config.toml
d_shared_expert = 0
routed_scale = 1.0
balance_bias = false
lr_router = 0.0013
norm_place = "pre"
rope_fraction = 0.5
beta2 = 0.98
weight_decay = 0.082
lr_head = 0.00702
batch_tokens = 262144
Below are experts of layer 3 (counted from 0) of a mixture-of-experts language model. Rows are named router (the router's row for the expert), up (a neuron's input weights, with its number) and show model dimensions 0-191. Each number is 128 + 32 x the weight over its row's rms, rounded and kept within 0 to 255.
After each expert's rows: a language model's description of what the expert responds to. This comes from a sample of Wikipedia text that the model never trained on.

# expert 2
router [ 92 156 142 166 126  96 198  99 110 100 163 109 132 205 122 108 152  99 144  79 122 169 134 157  91 164  86 182  89 144  85 154 157 115  90 105 148 150 129 116 129 101 109 142 136  97  49 123  87 137 128 183  84  73  93 124 148 137 134 114 104 120 120 154 144 190 166 134 152  83 170 158  97 113  67 180 143 151 198 139  91 102 134 113  94  92 122  90 120  94 139 146  79 130 116 125 150 113 147 150  89 159 122 142 117 146 184 133 110  54 140  80 125  86 122 102 121 151 151 105 120 140 170  76  91 186 105 168  88 105  99 123 143 138 187 170 138 124 153 144 132 116 115  98 139 150 107 174  87 164 134  61 110 153 183 132  89 156 110 165 149  83 159 110 125  80 115 111 177 177 133 142 106 120 143 174 116 170 112 129  95  97  84 180 158 135  99 149 139 145 169 147]
up0 [113 160 144  89 100 135  75 102 132 137 175 147 114 121  83 207 162  69 179  83 154 118 123 129 174 166 123 133 147 116 159 137 163  58  92 160  78 142 131  49 151 153  91  84 118 100  92  98 145 142 159 133 128  80 137 141  97  82  85 134 165 151 153 126  87 119 124 146 134  95 117 155 134 114 144 134 163 174 127 185 154  86 157  90  95 218 127 171 117  94 106 200 109 152 148 172 165  98 118 185 140 133 130 146  67 135 101 137 154 119 138  86  89 172 132  95 122 151 122 121  92  83 151 143 105  91  90 106 128 119  93 143 170 132  63 139 134 112 170 144 138  92  86 116  73 108 138 132 118 134 113  82 104 147 114 176  99 141  99 131 144  72 155  92  75 110 129 114  65 150  89 130 164 106 115  95 125 147 163 120  97 119  93  99 159 205 113 141 110 131 126 116]
up1 [ 78 101 142 125 134  90  75 146 126 120 118 148 100 148 110 146 156  88 126 102 178 120 102 127 121 147 140 134 134 152 118 155 127  97 121 183 141 136 131 106 145 139 124 144 153 101  99 179 175 156 158 119  90 138 170 122 157 166 108 169 150 160 118 110  79 135 120 136  92 115 152 152  90  93 147  87 156 141 128 180  94  95 165 192 101 113 137 103 164 131 117 197 144 122 115 182 194 163 144 170 142 113  93 159 143 149  65 128  84  99 156 116  80 165 110  77 120 158  97 159  95 120 153 172  96 145 110 120 131 136 126  97 151  81 144 133 142 123 197 104 168 151  88 100 163 120  77 155 126 128 143 114  88 158 126 176 137 164  84 154 104 136 162 108 147 165 184  99  64 159 104 181 139 110 116 117 134 129  92 110 141 141  64 104 110  92 131 106 173 160 119 121]
Description: Locative/temporal prepositions. Prepositions opening place or time phrases after verbs like located, took place, began: in, on, at, during, within.

# expert 4
router [120 158 140 130 177  79 147  94  79 111 120 130 100 144 123 108 172 131 172  90 130 139 135 169 127 160 133 131  79 144 122  98 177 133  93 130 119 181 100 165 112  58 120  98 140 101  56 115 110 127 126 181 118  96 139 142 176 110  97 158 122 152 164 120 124 149 127 141 157  76 140 185  75 119 112 152 155 166 214 150  83  89 192  88 116 125 111 132 141 144 123 143 133 109 196 255 151  97 166 189 112 198 109  83  93 148 138 117  97 137 150 104  55  92 111 105 122 149 140 116 120 125 104 133 137 139  93 151 114 136 125 108 127 100 133 148 150  95 101 156 178 157 118 111 147  99 115 159  74 146 166   0 101 140 153 170 129 151 122 112 131 122 132 107  82 110 110  90 136 132 110 130 100 105 145 141  89 138 128 183 116  78  77 149 182 110 117 147 150 124 159 177]
up0 [171 105 129 176 162 125 136  94 130 143  93 195  90 100 103 107 156 110 108  92 137  96 144  57 134 104 123 175 126 177 126 147 116  77 161 157 138 133 136 151 112  79 167 175 119  83 150 112 149 120 132 111 142 132 161 126  93 139 120 156 104 136 108 131 138 115 176 169  84  91 120 158  52 122 100 111 108 195 137 167 148  97 122  98 105 147 126 119 111  85 163  85  88  86  97 174 166 134 147  62 123  75 159 102 211 170  91 120 165 122  99 143 144 107 172 146 102 127 143  44 200 105 164 113 102 103 122 139 202  77 155 140 124  86 121 133 125 183 142 119 162  60 111 147 193 113 101 113 146 126 181  77 167 173 133  89 153 157 130 105 127 142 130  96  93  69 174 149 107 128 152 130 125  99 109 147 123 185 137 105 117 107 111  89 132 149 136 107 125  95 168 140]
up1 [121 122 144 136 123 138 114 113 112  52 171 126  99 171 151 148 123 112 151 134 124 180 174 133  90 155 110 140 101 140  46 176 108 107 130 133 149 156  94 121 178 123 110 115 102 164  88 179 149 194 131 160 127  91 105 104 133  88 159 133  85 111 165 112 127 185 200 165 122  85 173 103 124 160 120 168 181 175 100 163 101 112  90 133  66  95 163  69 148 108 132 175  98 192 109 145 177 114 138 115 102 133 102 142  82 102 102 135 124 115 186 106 159 105 118 117 128 184  96 103 132 152 169  96 131 173  72 161  71 123  92  55 143 139 134 160 147  77 161  87 187  48  88 136 138 158 109 121 159 118 151 145 123 151 160 142 108 184 101 178 119 100 150 132  96  68 147  98 123 159 114 129  98 104 109 156 135 146 149 150 107  86 103 115 139 138  97 127 113 176 130 128]
Description: Mid-word consonant pieces. Word pieces in the middle of a word, often consonant clusters like ct, pt, ent, and stems such as press, vacc, bomb, protest.

# expert 22
router [113 166 178 177 113  89 142 104 102  42 161 113 106 179 140 132 160  90 156 121 153 139 171 113 125 168  98 124 102 161 154 160 155 122 123  88 115 115  80  76 131  94 115 140  93 100 118 159 106 168 154 107  73 112 147 132 188 126 124 120 117 115 114 160 133 127 138 153 121 156 158 181 114  87  77 112 145 149 135 186  85 125 160  60 112  82 140  80 188 114  90 204 152 143 167 143 148 150 149 191 121 165  78  56 161 116 170 131  92  56 181 131  58  75 113 104  91 132 139 143 115 154 132  88  72 161 105 149  72 142 119  88 112 147 125 149 153  57 136 125 138  83 122  77 152  90  66 124 102 139 185  54 103 110 108 145  92 145  78 139 129  54 127  70 118 145 106 132 137 120  97 145 114 143 111 173 117 152 115 151 107 121 113 162 130 151  62 195 153 155 132 148]
up1 [112 112 154 124 180  76 115 153 129  41 124 143 143  89 189 105 133 121 177 121 151 195  54 137 110 132  97 122 138 127 121 140 182 139 146 140 154  80 135 125  90  93 132 101 206 164 131 145 100 107 140 114 161 126 121 190 158  84 164 122 100  66  89 137  67 149 104 141 133 115  92 123 120  70 122 119 197 164 112 126 169 183 156 121 108 109 168  87 139 113 110 118 134 151 116 121 127 183 140 146 164 139  68 120 132 116  62 130 115 104 124 149 101  84 182 159 184 141 134  99 132 165 199 110 136  92  99  78  98  38 140 142 151 121 117 135 104 124 119 167 161 134 103 123 102 113 118 110 132  83 157 166 143 178 126 111 117 126  76 116 164  79 119 125 147 141 167 134 165 139 165 139 132 100 106 138 185  99 128 194 134 137  92 116  98 114 136  98 107 140 203  97]
up2 [ 79 159 135 137 142 126 113 114 149 145 115  97 120  87 149 113 163 141 176 109 131 255  98  92 125 121 134 188 110 161 127  92 166  94 120 102 149  85  99 147 124 136 121 120 116  86 122 130 106  98 152 146  94 141  35 114 157 146 159 100 119 122 211 142 120 166 139 124 132 134 184 143  81 116 168 154 121 110 109 155 141 122  92  83 121  69  64 122 117 136 132 110 152 157 134 122  88 173 151 112 153 110  91 134  89 109 136 149 169  99 147 129 143 141 132 154 168  98 157 112 151 182  70 107 153 139  98 141 157  72  78  99 111 142 110 162  90 166  93 111 143 152 128 159 107 107 111 109 139 146 115 121 116 139 137 173 148 106 134 150 105 129 135 142 153 129 131 114 105 124  92 175 126 158 154  95 114 123  99 129 140  89 125 126 113 121 101  90 164 144 121  37]
Description: Song titles and charts. Tokens inside song or album titles and discography or award tables: Your, You", of in titles, Billboard 200, pipe separators.

# expert 29
router [128 128 121 173 146 103 155 121 146 131 120  94  81 129 157 176 159  88  91 108 112 127  99 118  76 126  84 156 126 114 106 159 123 126 108 127 159 150  77 152 100  88  91 145 127 137  94 156 119 143 179 182 101 114 151 165 152 151 108 132  82 153 109 127 160 136 132 174 178 138 172 189 117  86  85 173 153 145 160 177 121  82 129 113 111 108 150 122 131 147 170 154 103 145 157 255 180 112 180 167 118 172 124 121 123 159 142 120 108 117 144 108  62 107 165 134  67 141 124  97  94 128 119 124 129 107  74 123  79 111  95 114 141  91 124 145 155  99 109 157 168  77 121 122 198  68  95 167 106 133 134   0  97 162 120 188 152 157 119 178 151  92 115 128 113 128 159 118 154 231 113 156  71 113 165 130 100 144 163 157  60 109  88 126 169 162 112 189 199 125 162 139]
up0 [139 139 106 129 105 147 152 155  91  62 144  95  91 136  93 114 106 139 135  96 183 124 145 145  87 158 166 181 133  74 143  90 178  78 163 161 133 153 133  95 126 112 113 104 137  94 132 111 111 159 151 192 166 112  93  86 110 128 150 127 148 172 164 167 143 174 183 131 104  97 139 156 110 130 156 140  88 119  77 127 169 137  98 142  75 134 145 181 181 107 168  83 189 118  94 141 115 171 123 114  88 132  92 135 114  89 176 125  98 167 149 100 158 135 116 145 104 108 127  89 147 198 136 114  77  85  92  96 105 163 142  76 163 135 141  93  93 100 172 138 121 110 161 102 162 128 127 132 172 123 109 104 113 183 246 108 128  81 107 143 124 156 103 137 181  90  81 122 106  95 149 174 124 134  85  73  20 158 135 134 114  86 168  97 111  65 161 132 142 175 101 155]
up1 [ 85 138 154 137 131 112 129 169 122 135 125 115  40  97 132 129 145  92 206 182 133 117 152 157 134 213 146 119  90  91 166  42 135 108 109 147 122  89 120 139 175 104  60  75 151  43 142  90 146 184 119 107 122  88 120 144 142 134 190  52 134 101 130 133 154 207 136 208 119 135 197 101 111  76 153 119 155  73 140  99 138  92 167  74 159  91 113 129 143 126  77 159 110 179  92 155  73 143 161 185 114 134 126 104  46 116 125 123 133 133 177  96 166 117 142 149  87 101 127 139 194 135 161 125  84 102 173 109 155 173 101 138 229 147 143 106 117  97 134 115 172  85 118  96  94 149 119 146 109  92  83  95  93 163 154 169 110 141 113 154  89  93 137 160 136 115 126 130 186 153 106 149  90 133  77 121  90 200 120 112 153 118 152 165 100 130 132 159 134  73 108 140]
Description: Mid-word fragments. Middle pieces of uncommon words and surnames, such as une-art-hed, noct-urn-al, de-uter-ated, Patter-son.

# expert 11
router [131 152 149 146 128 144 137 112  86  92 184  98 104 198 135 136 139 124 147  81 151 185 162 120 116 141 103 158 107 140  75 164 141 105  92  87 161 140  78  99 134  92 128 135 112  75  48 146 117 132 174 153  88  30 124  90 135 115 115  94 124 154 184 126 141 169 152 118 156  98 159 133 127 126 118 145 162 130 142 130  52  94 163 108  94  84 154 118 158 130 120 146 119 141 143 128 160  85 120 161  86 122  92 110 109 170 185 144 110  79 173  82  71  96 106 101 139 194 129 129 123 137 128 118 106 162  63 116  98 139 120  87 142 132 138 165 136 106 164 139 142 100  84  75 112 140 121 187  88 132 164  71 103 179 171 171 119 168  74 147 148  75 152  75 115 102 103 139 176 157  96 144  98  92 155 162  96 134  89 149 114  73 112 166 117 159 114 134 149 151 156 136]
up0 [125 132 118 148 227 128 126  55 154 107 134 143 109 122 137 120  94 129  74 141 149  41 113 186 142 116 129 155 124 153  94 139 111 159  96 144 113 139 146 167 148 128 102 141 173 141 100 120 120 112 135 132  60 125 148 151 100  99 163  95 119 124 100 106 145 145 163 103 100 113  40 154 134  77 125 107 162 196 131 139  81 122  72 161 133 105  33  90 150  91 141 111 119 217 246 131 197 128 125 137 122 132 109 127 146  93 138 136 155  85  76 126 117 102 142  89 128 167 102 102 118 149 180 109  39 135 158 152 143  98 121 160 158 146 138 106 198 172  95  63 104 140 121 129 132 144 114 175 131 148 111 106 126 147 111 131 145 142 107 143 105 139 138 117 144 125 157 152 107 197  88 112 129 133 113 172 127 150 153 131 112 100 106 147 154 136 160 148 102 152 113 103]
up1 [150 132 133 162 181  69 139 106 144 139 126 107 175 108 154 144 170 149  92 144  64 136 146 145 108 163 100 114 106 170 112 165 143 126  84 142 114 120 105 122 106  89 176 142 152 171 128 165 119 115 100 135  73 134 100 126 173 144 109 103 120 125 146 157 165 101 136 152 112 188 146 134 194  88 123  98 126 137 100 165 122 190 151  97 142  98  90 126 105 152 197 127 110 121 143 124 123 148 145 120 114 112 144 139 122 147 116 115 106  67 104 151 126  93 135 115 113 121  92  78  80 172 128 165 144 153 151 138  49 135 136 133 146 122 134 122  73 141  99 119  97 140 142  94 171 109 115 160 141 110 135 112 135  90 132 132 165 194  94 134 177 146 111 148 107 199 153 108 109 200 131 146 133 178 131 158 120 133 102 115 152 123 159  98 137 111 198 142 141 183 121 151]
Description: Prepositions and infinitive to. Prepositions and infinitive to after verbs or nouns, such as intending to, due to, against, into, between, for, plus modals would, could.

# expert 39
router [ 95 183 147 109 123 111 152 107 114 122 184 115  75 163 136 158 161  83 172  92 157 166 154 150  88 140  90 140  90 138 120 144 149  73  71 128 145 142  92  81 142 103 112 154 127  94  91 129 152 118 116 128 117  83 101 108 174  95 111  84 109 169 135 136  81 159 171 136 133 133 133 171 118 114  88 168 153 151 142 150 100 101 149 129 107 133  93 131 184  79 149 165 102 144 174 198 199 107 120 171  95 188  98 102 125 167 130 198 125  87 183  86  86 115 146  68 116 138 189  96  92 147 170  93 113 129  96 139  88 109 119  92 119  83 134 174 110 119 137 129 135  95 114 112 151 138  55 169  92 146 143  75 105 133 165 174  57 125 118 170 148  96 183  59 128  93 135 104 144 148  93 150 137 104 155 190 107 161 123 154  96 102 111 134 162 181 117 158 113 189 164 123]
up0 [119 138 141 185 152  79 125  80  90 140 140  78 104 169 147 119 176 113 107 147 124 165 161 122  61 127  88 127  98 137  87  85 126 148 130 155 154 167 114 146 123  88 114 122 141 119 110 160 137 187 185 155 127 111  90 149 172  80 141 103 108 150 133 180 157  94 179 191 167 127 221 140 100 100 120 202 134 134 120 168  91 100 143  76  87  67 102 143 154 116 149 115 138 127 189 128 146 134 148 158  97 189  92 112 112 152 150 122 121  78 188 105 126 112 148 120  80 100 174 106  79  93 123 108  85  96  94 187  78 114 104  99 161 174 126 124 145 134 122 156 155 115 129 107 128  72  83 114  55 151 133  77 116 188 164 142  91 179 126 154 136  88 149 100 112  87 158  93 141 112 139 126  53 148 138 127  82 157  97 169 130 119 119 152 148 199 105 171 108 189 168 120]
up1 [115 119 130 135 153 101 113  84 180 153 119  98  96 180 120 131 154 156  99 139 150 163 161 158 127 121  85 113 115 157 149 204  77 167 102 109 149 109  88  89 185  83  95  61  94 111 110 148 169 128 137 127  83  99  81 110 114 128 129  88 124  92 123 114 140 146  96 103 150  94  96 146  97  99 157 167 122 141 171 214 111 130 186 144 118  23 177 106 162 165 139 119  99 150 163 117 117 131 117 183 140 151 125 146 130  88 126 173 103 158  94 193  89 154  82 133 102  99 153 126  86  65 113 127 121 126 109 216 115  94  74 129 107  81 156 192 139 101 165 128 162 136 120 183 157 186 153  88 146 107 126 148 127  99 107 170 125 116 119 158 116  82 209 116 147 112 115 199 148 135  86 153 128 138 138 162 117 116 129 172  95  91  79 144 170 204  62  95 113 123 162 127]
Description: Number pieces and fragments. Digit groups inside large numbers and measurements, such as 3,042 or 400.4, plus standalone counts and word fragments after a capital.

# expert 38
router [ 89 142 126 143 146 126 159 145 101  58 149 134 107 136 200  70 148  94 147  86 157 148 148 148 102 156  84 133  95 157 120 215 175 169  86 173 142 129 113 117 142 124  98 132 113 124 109 125  82 118 157 135 139  83  84 115 145 136 149 107  78 140 142 124  88 164 121 135 158 123 154 140 141 143 124 142 169 149 133 133 109  82 143 104  94  60 114 101 178  82 157 142 124 121 166 221 145 130 137 163  83 178  91 112 110 107 205 128 113 120 139  78  75  94 145 119 122 162 155 107  98 171 180 107 134 132  48 153 100  97  78 153 123 115 163 167 126 145 141  96 135 101 122 130 162 117  78 164  83 163 169  36 112 194  98 141 100 154 113 188 108 145 179 113 104  69 114 159 151 218  93 120 125  73 140 173 112 169 137 191 105  99 121 142 100 199  91 171 145 125 163 148]
up0 [106 116 156  90  54 105 116 151  90  53 160 118 148 126 152 101 118 123 103  89 115 114  94 139  75 145 134 134 144 127 131 153 180  99 137 166 167 131 159 130  99 110  88  92 180  64 142 145 124 138 131 150  77 158 141 146 202 186 128 124 164 154 106 228 105  92 113 122 140 109 149 102  91  67 119  81  99 108 135 136 115 170 138  95  74  71 186  88 170 115 150 118 121 119 108 116 157  56 172 104 141 135  95  46 123 125 163  96  95 136 114 110 121 150 166 111 111  89 181 146 162 159 138 123 160 174  86 180 127 115 112 136 137 167 216 158 150 140 133 159 113 122  81 160  92 117 210 132 182 120 133  82 135 188 158 159 124 114  70 133  93 194 114 136 154 141  70 162 173 203  80 134  81 143  87 111 113 123  81 116 112 153  85 146 119 165 140 164 154 133 154 137]
up1 [113  99  93 180  87 162 189  88 107 205 134 163 120  85  90 122 149  74 127 165 133 155 162 192 142 193 169 127 156  92 142  68 104  77  95 171 113 174  79 121 154 119 105 130 135  89 126  91 128 137 116 164 139 153  96 145 110 171 144 107  88 102 136 167 160 116 142  90  98 180  91 139 145 118 141  90 117 121 152 183 115 145 101  96  73 115 110 175 160 166 183 129 143 131 146 106 132 124 111 109 134 131 128 161 151 152 110 114 110 109 120 133 135 162 155 162 117 119 142  72 147 155  42 167 174 140 102  87  96 131 110  40 106 103 117  75  98 160 109 127 178 100 105 182 127 135  37  76 135 103 104 124 107  68 144 137 176 111 132  95 150 104 112 163 116  90 133  85 173 112 111 121 126 159 139 128  92  96 111 173 145 118  98 171 154 106 134 187 117 102 136 234]
Description: Machines, vehicles, software. Word pieces in technical descriptions of aircraft, cars, engines, ships and video games: tail rot-or, rear seat, multip-lay-er, software.

# expert 33
router [ 78 145 148 138 117 138 142  83 126  94 173 156 133 129 120 150 120 106 147 139 148 137 172 100  68 138  89 186 111 176 105 139 140 100  76 109 186 155  80  52 142  87  97 113  95  87  92 136 119 111 147 139 104  81 144  68 113 124  83  97 121 167 146 135 114 159 173 132 142 117 172 175  93 100 130 157 145 186 126 123 102 125 142  92 104 165 136  57 149  67 150 148 109 147 142 175 180 113 139 129 130 173  83 151 139 202 135 182 106  86 163  67  69 112 122  70 122 157 166 125 121 164 167  69 109 180  98 141  83 137 132  79 104 116 139 147 122 105 161  97 111  73  98  91 123 143 116 182  98 154 150  72 130 149 142 190 101 119  98 145 164 115 158  74 104 102 147  97 118 151 117 202 151 114 168 157  86 178 159 169  68 122 118 147 131 175 117 128 134 152 138 150]
up10 [134 142 129  75 180 162 153  99 138 166  95 149 123 120 114 132 145 163 105  87  81 183 123  74 111 171 114  63 179 139 141  68 215 112 149 113 181 104 165 116 151 110 163 126 106 109 132 114 122 144 166 141 142  95 118 147 134 202  78  97 114 160 175  82 138  63 136 104 114 161 197 143 146 187 123 177 135  77 117 164 135 143  99 129 147  72 132 106 108 101 142 126 118 131  73 147  88 103 150 191 163 103  98 162 120  92 155 136 157 138 102 102  96 104 198 174 107 121 155 136 158  71 152 118 152 165 126 173 121  96  69  89 167 109 141 136 130  92 149 122 106 122  89 115 102 137 161 145 127 123 167 106 169 143  91 144 166 158  99 115 133 104  71 145 128 160 172 120 119 174 168  84 153 158 123 117 154 126 147 168  77 143  65  93  78 135 139 109 139 119 167 148]
up11 [130 123 108 124 158 147 114 159  93 164  91 129 129 134  95  75 175 117 123 111 164 206 120  99 139 121 117  85 130 122 136 119 124 134 201 153 175 124 166 152 129 160 144 163 128  98  73  96  68 132  67 114 146 157 144 119 174 174  97 157  80 112 147 112 110  90 156 139 157 163 146 134 146 160 108  78  85 139 112 131 105 166 139 101 123  76  99 154 131  93 148  75 118 108 146 123  96 162 102 111 139 148  94 146 122 115 151 126 148  96 166  63  84  79 102 152 141 113 159 112 158 193  80 160  66 147 165  86  68 129  81 130 162 201 113  67 166 141  69 166 177 136 137 139 145 121 123 162  81 135  95 126 147 108 128 116 134  83 146  75 121 117  96 151 106 116 141 129 144  97 180 192 170 160 106 108 111 132 151 127  95 114 125 145 109 173 140 130 159 108 192 147]
Description: Year range pieces. The dash and first digit of the second year in date ranges after lifespans and terms, such as 1689-1702, 1906-2000.

# expert 34
router [ 62 201 177 152 143 119 155 100 106 123 191 102  98 138 130 132 176 107 134 119 130 132 130 143  81 156 126 141 131 157 111 130 156 100  54 105 138 154  84  97 147  84 103 101 118  62  75 112 120 155 140 149 103  61  90 129 143  98 116 117  98 144 136 112 133 166 146 167 153  92 151 172  94 129 101 166 190 146 171 128 122  86 164 122  92 106 144 100 169 128 130 158 107 138 170 167 192 115 163 127 103 144 122 125  84 156 125 173  87  68 143 107 119 107 123 104 103 165 183  86 117 144 143  83  93 144 112 185  92 158  78  73 124 126 146 165 148 102 181 134 108 108  88  78 159 100 105 186 106 153 143  98  82 166 129 188  80 171 109 134 150  88 168  80  88  82 126  90 113 144 106 151 161  93 133 140 130 192 120 148  99 105 120 157 139 163  99 163 139 148 147 150]
up0 [128 145 101 165 139 104 158  95  34 118 147 108 143 167  73 153 144 160 108 157 169 120 117 126 123 138 161 146 105  71 153  99 138  79 106 185  91 133 171 153 126 169 110 140 158  69  80 104 138  85  70 116 119  51 154 129 125 179 100 133 112 124 155 111 149 123 119 123 114  59 124  95 168  83 190 104 163 138 136 154 138 119 125 119 128 172 106  85  89  76 181 118 121  97  79 139 131 111 113 184 168 123 104 135 200 132 122 127 136 120 149 140 138 131 139  62 121 126 117  76 162 106  69 136 103 115 121 125  73  84 118 173 160 119  71 161 129 174 109  66 141 197  96 110 134 138 126  93 121 113  87 136 112 207 127  69 119 105 130 123 108  81 101 120 118 159  95 112 122 113 149 170 137 105 188 138 140 184 168 131 174 108  72  87 115 100  88 135  89 109 120 121]
up1 [147 153 102 157  92 136  91 146  82  88 143 174  58 164 127 122 155  99 158 141 179 136 195 137 151 107 119 183  66  94  90 132 103 149 104 152 175  54  91 207 114 166 163 161 130 145 113 123  65 138 114 157 127 156 134 105 114 116 164  78 133 147 155 137 182 128 130  68 114 107 145 178  79 111  66 127  92 126 119 116 134 115 171 189 148 113 166  86 145 121 181 185 105 138 126 145 133  86 121 247  90 149 130  92 139 124 163 114 100 134 144  76 124 111 141 139 143 123 176 107 158 115 131  93  66 181  75 144 141 114 141 146 126 110 138 102  94  84 133 113 145 139 181 129 145 122 117 174 139 185 126  66 145 184 138  83 153  80  54 250 129 130 111 158  69  84 109 129 157 183 104 137 142 113 170 141 134 121  92 131 146 109 151 123 150 155 166 131 165 162  84 165]
Description: Definite article. The, the, This, These, His starting noun phrases, especially sentence-initial after a period or line break: The film, The population.

# expert 35
router [ 72 145 158 135  94 129 175 108 100  95 121 173 116 139 141 104 175  78 144 121 121 143  94 121  97 145 110 171  63 140  91 170 136  86 115 157 201 127 127 113 143 107  86 107 137 112 120 153 102 159 154 168 104  76 137 118 112 129 175 152 123 163 149 114 113 152 173 123 142  78 172 136 130  89 123 158 189 171 139 160 114 101 145  87 125  90 128 113 163  92 125 154 124 171 132 245 140 114 173 127  99 181 131 114  76 199 115 170 106 101 167 112  25 128 109  88  85 199 149 115 125 133 155 126  83 116  78 142  98 131  94  68 138 128 145  98 132 141 164 129 155 125 102  98 168 112 140 147 134 138 146  36  96 149 149 167  99 109 115 153 213 136  99 132  60 144 123 102 163 181 118 170 154 110 155 165  82 172 100 162  73 119 110 155 142 136  85 156 162 113 175 188]
up0 [ 77  90 162 176 118 178  81 184 157 111 155 135 120 150 154 158 118 122 113 141 168 135  81 177 123 133  62 140 147 131  79 119 185 133 120 146 139 141 116 115 179 141 109 151  92 112 142 171 119 112 156 118 165 108 189 164  80 152 104 103 118 161 159 116 156 124 148 106 198 194 149 157  65 157  48 185  82 182 166 101  86 111 101  70 116 143 137  81 166  84 142 198  81  87  99 110 169  78 105  89  99 126 152 147 174 210 191 184 101 131 112 131 147 126 162 138 120 120 143 138  97 105 127 113  68 138  67  88 147 189 130 150 143  96 128 110 123  93 173 104 140 157 164 138 196 102 156  75 162 156 157 103 108 139  95  94 136 109 116 125 160 115  88 170 160 135  72  96 118 161 124  89 136  99 127 106 107 181 167 158 104 130  88 118 110 157 145 172 172 123 159 123]
up1 [123 139  85 157 225  67 110 106 106 167 168 124 103 139 149 131 125 154 102  83  92 112 175 110 147  86 111 159 111 134  71  78 103 139 128 121  58 130 141 113  96 147 118 116 157 169  80 103 106 103 155 222 142  73 158 109 129  82 147 155 187 129 144  95 119 149 130 169 128 138 145 156 168 117 149 121 118 176 150 114  71  94 134 144  92 135 151 139 101 119 171 154 177 110 211 118 106 106  80 176 143 135 155 165 180 116 190 223  73 145 112 142 136 133 143 160 133 124 108 100 176 153 126 149  83 154 121 147 129 144 126 113 152  99 114 145 110  89 148 135 212 124  68 151 100 161 153 135 118 148 132 133 123 137 150 114 162 122 113 117 119 100 177 173 134  96 119 103 145 148 153  83 100 127  44 141 126 155 114  86 120 120  97 100 117 108 155 150 105 160 151  57]
Description: Religion and monarchy words. Words about kings, empires and religion, such as Sultan, Jesus, Ottoman, kingdom, Roman, Christian, including fragments of such names.

# expert 7
router [127 175 138 113 129 134 143  95  71 140 160 110 106 182 149 115 161  91 158 100 123 167 127 166  85 150  94 165  96 115 128 155 140  88  96 112 141 115 133 131 150 111 127 118  95 136  55 147  98 116 114 131 107 125 111 111 168 106 107 121  85 165 176 145 125 136 141 162 145 110 183 154 108 100 102 172 164 179 196 122  90  86 166 117  73 111 153  79 146 108 152 168  99 124 144 123 179  97 143 182 103 229 104 129 104 187 159 180 119  60 161 104   1 121 125  71 140 195 168 102  72 130 138 143  98 155  76 181 127 124  97 120 122  93 156 176 132  98 128 113 143 118 111 111 171 110 125 179  83 142 144 108  97 158 160 148  84 142  89 174 157  71 123  94 105  83 107 127 119 150  89 184 106  91 138 172 101 190 123 152  77 140  83 175 121 179 125 172 155 199 129 147]
up0 [ 68 185 192 179  96  77 109 152 153  57 185 131  72 118 161 161  98 111 136 132 153 156 130 105 118 156 118 101  92 149 151 175 139 131  86  97 104  91  69 112 103 142  95 159  92 144 112 125 113 145 147 164 123  80  91  98 159 116  99  39 111 151 117 107 168 144 157 151 148 109 195 125 133  54  92 191  90 123 133 127 109 104 104 119 141  99 149 146 145  96 164  69 157 140 160 202 150 154 173 176 129  84 101  79 125  95 100 122 110 158 146 137 137  85 122 155  95 160  97 118 184 132 183 196  80 107 114 103 100 100  92 120 147 187 218 144 104 118 148 115 134 165 112  79 187  95 149 197 143 130 148 123  93 103 118  89 122 117 137 123  99 153 142  99  87 181 112 143 157 141 125 145 145 121  98 154  69 135  85  91  55  93 115 107 186 150  85 158 171 111 127 111]
up1 [127  66 134 171 106 134  99 106 174 123 121 110 152  99 143 124 160 112 165 141 136 131 174 110 143 102  98 151 110 144 117 140 109  89 102  60 147 100 123  32 117 109 114 144  71 120 101 126 127 131  85 160  44 145 109 142  84  83 203 124 196 105 123  67  78 127 133  26 134 102 139 140 110 129 106  72 132 161 139 148 129  78 160  89 207 134 169 132 173 137 140 115  98 179 155 119 135 135 110 163 121 119 135  56 118  88 158 188  79  73 142 116 115 142 169 189 145  82  92 169  92 145 113 172 138 101  99 157 134  96 107 164  86 121 174 177 161 176 145 159 150 152 124 100 113 115 129 166 113 123 161 126  93 160 234 140  90 109 182 122 121 129 100  75  58 128 150 175 124 120  99 134 129 128 111 120 123 100 118 149 115 119 119 121 176 132  49 131 101 144 141  87]
Description: Table cell separators. Pipe separators between cells in Markdown tables, mostly after names, scores or semicolon-ended score entries like 2–1;, in sports and results tables.

# expert 41
router [ 99 208 147 111 111  84 148  98 118 128 141 138  96 191 141 120 175  91 156 118 146 169 128 119 116 126 117 137 140 140 135  96 123  62  70 122 143 138  94  67 112 106 121 125  96 115  91 153 102 160  95 158  94 109 126 157 141  80 134 158 138 129 152 114 127 166 127 126 138  86 131 143 124 101  92 131 149 182 162 134  72  93 159 131 107 125 137 128 156 121 130 143 148 143 192 178 199 107 177 154 122 175  81  62 150 205 152 174  81 102 198  91  69 101 138  72 114 178 216  97 106 184 123 112 109 135 141 140 145 128 123  95 105 103 135 157 137 123 158 110 142 112 109 101 116 136  88 150  86 147 162  46 115 150 122 157  72 144 115 167 114  84 121  76 141 157  72  80 121  88 101 162 161 127 123 132 101 150 106 129  74 139 101 141 139 157 126 136 148 168 149 149]
up10 [146 141 164 168 158 128  95  70 169 102 173  59 129 123 108 172 125 108 114 116 180 198 143  98 145 203 136 112 144 149  72 157 171 106 124 106 148  90 103 125  93 134 161 105  95 107 116 127 164 126 132 153 107 161 155 125 126  96 127   6 135 102 103 172 134 132 135 129 111 139 139 138 153 129 195 134 135 126 141 124  90 116 180 148 150  97 148  55  77 183  90 111 131 136 140 143 125 115 116 167 117 159 102 145 103 111 148 161  91 131 183 146  77 161  12  49 175 127 111 101 191 132 121 132 133 127 140  87 106 127 132 103 154 138 156 151 142  64 157 139 124 120 105 106 122 133 105 132  65  85 154 140 145  85 133 183  95 129 113 113 152 133 122 107 141  94 200 105 140 158 181  94 122  91 144 134 108  95 130 143 133 111 124 146  93 135 123 143 123 104 164 133]
up11 [122 107 172 180 141  94  97 139 103  76 150 117 121 154 137  96 128 117 158 129 152 125 136 179  99 169 108 153 143 137  93 162 113 155  97 140 147  99  82 154 151  80 115 134  63  96 103 138  58 172 113 176 140 113 111 122 140 119 199  69  90 163 152 157  85 136 152 151 166  96 152 181 152  81 146 167 164 144 160 187  89 112 146  70 119  71 169 130 188 138 164 140 123 119 162 123 153 155 116 100 100 166 131 133 130 116 116 137 145  90 150 126  97 103  98 148 106 156 117  80 135 141 126  80  87 136 104 142 139 181  85 139 169 143 153  97 121  92 116 121 132 143  99 114 162 129  65 107 130 135 157 101 111 139 133 147 110 118  71 154 151 167 135 110  86  50 114 105 121 132  96 156  54 149 115 150  76 152 124 159 104 163 137 170 155 158 143 170 151 150 121 129]
Description: Coordinates and tennis tables. Coordinate symbols, tennis scores and player names in results tables, and list dashes in taxonomy infoboxes, such as W, 7–6, Guill-erm-o.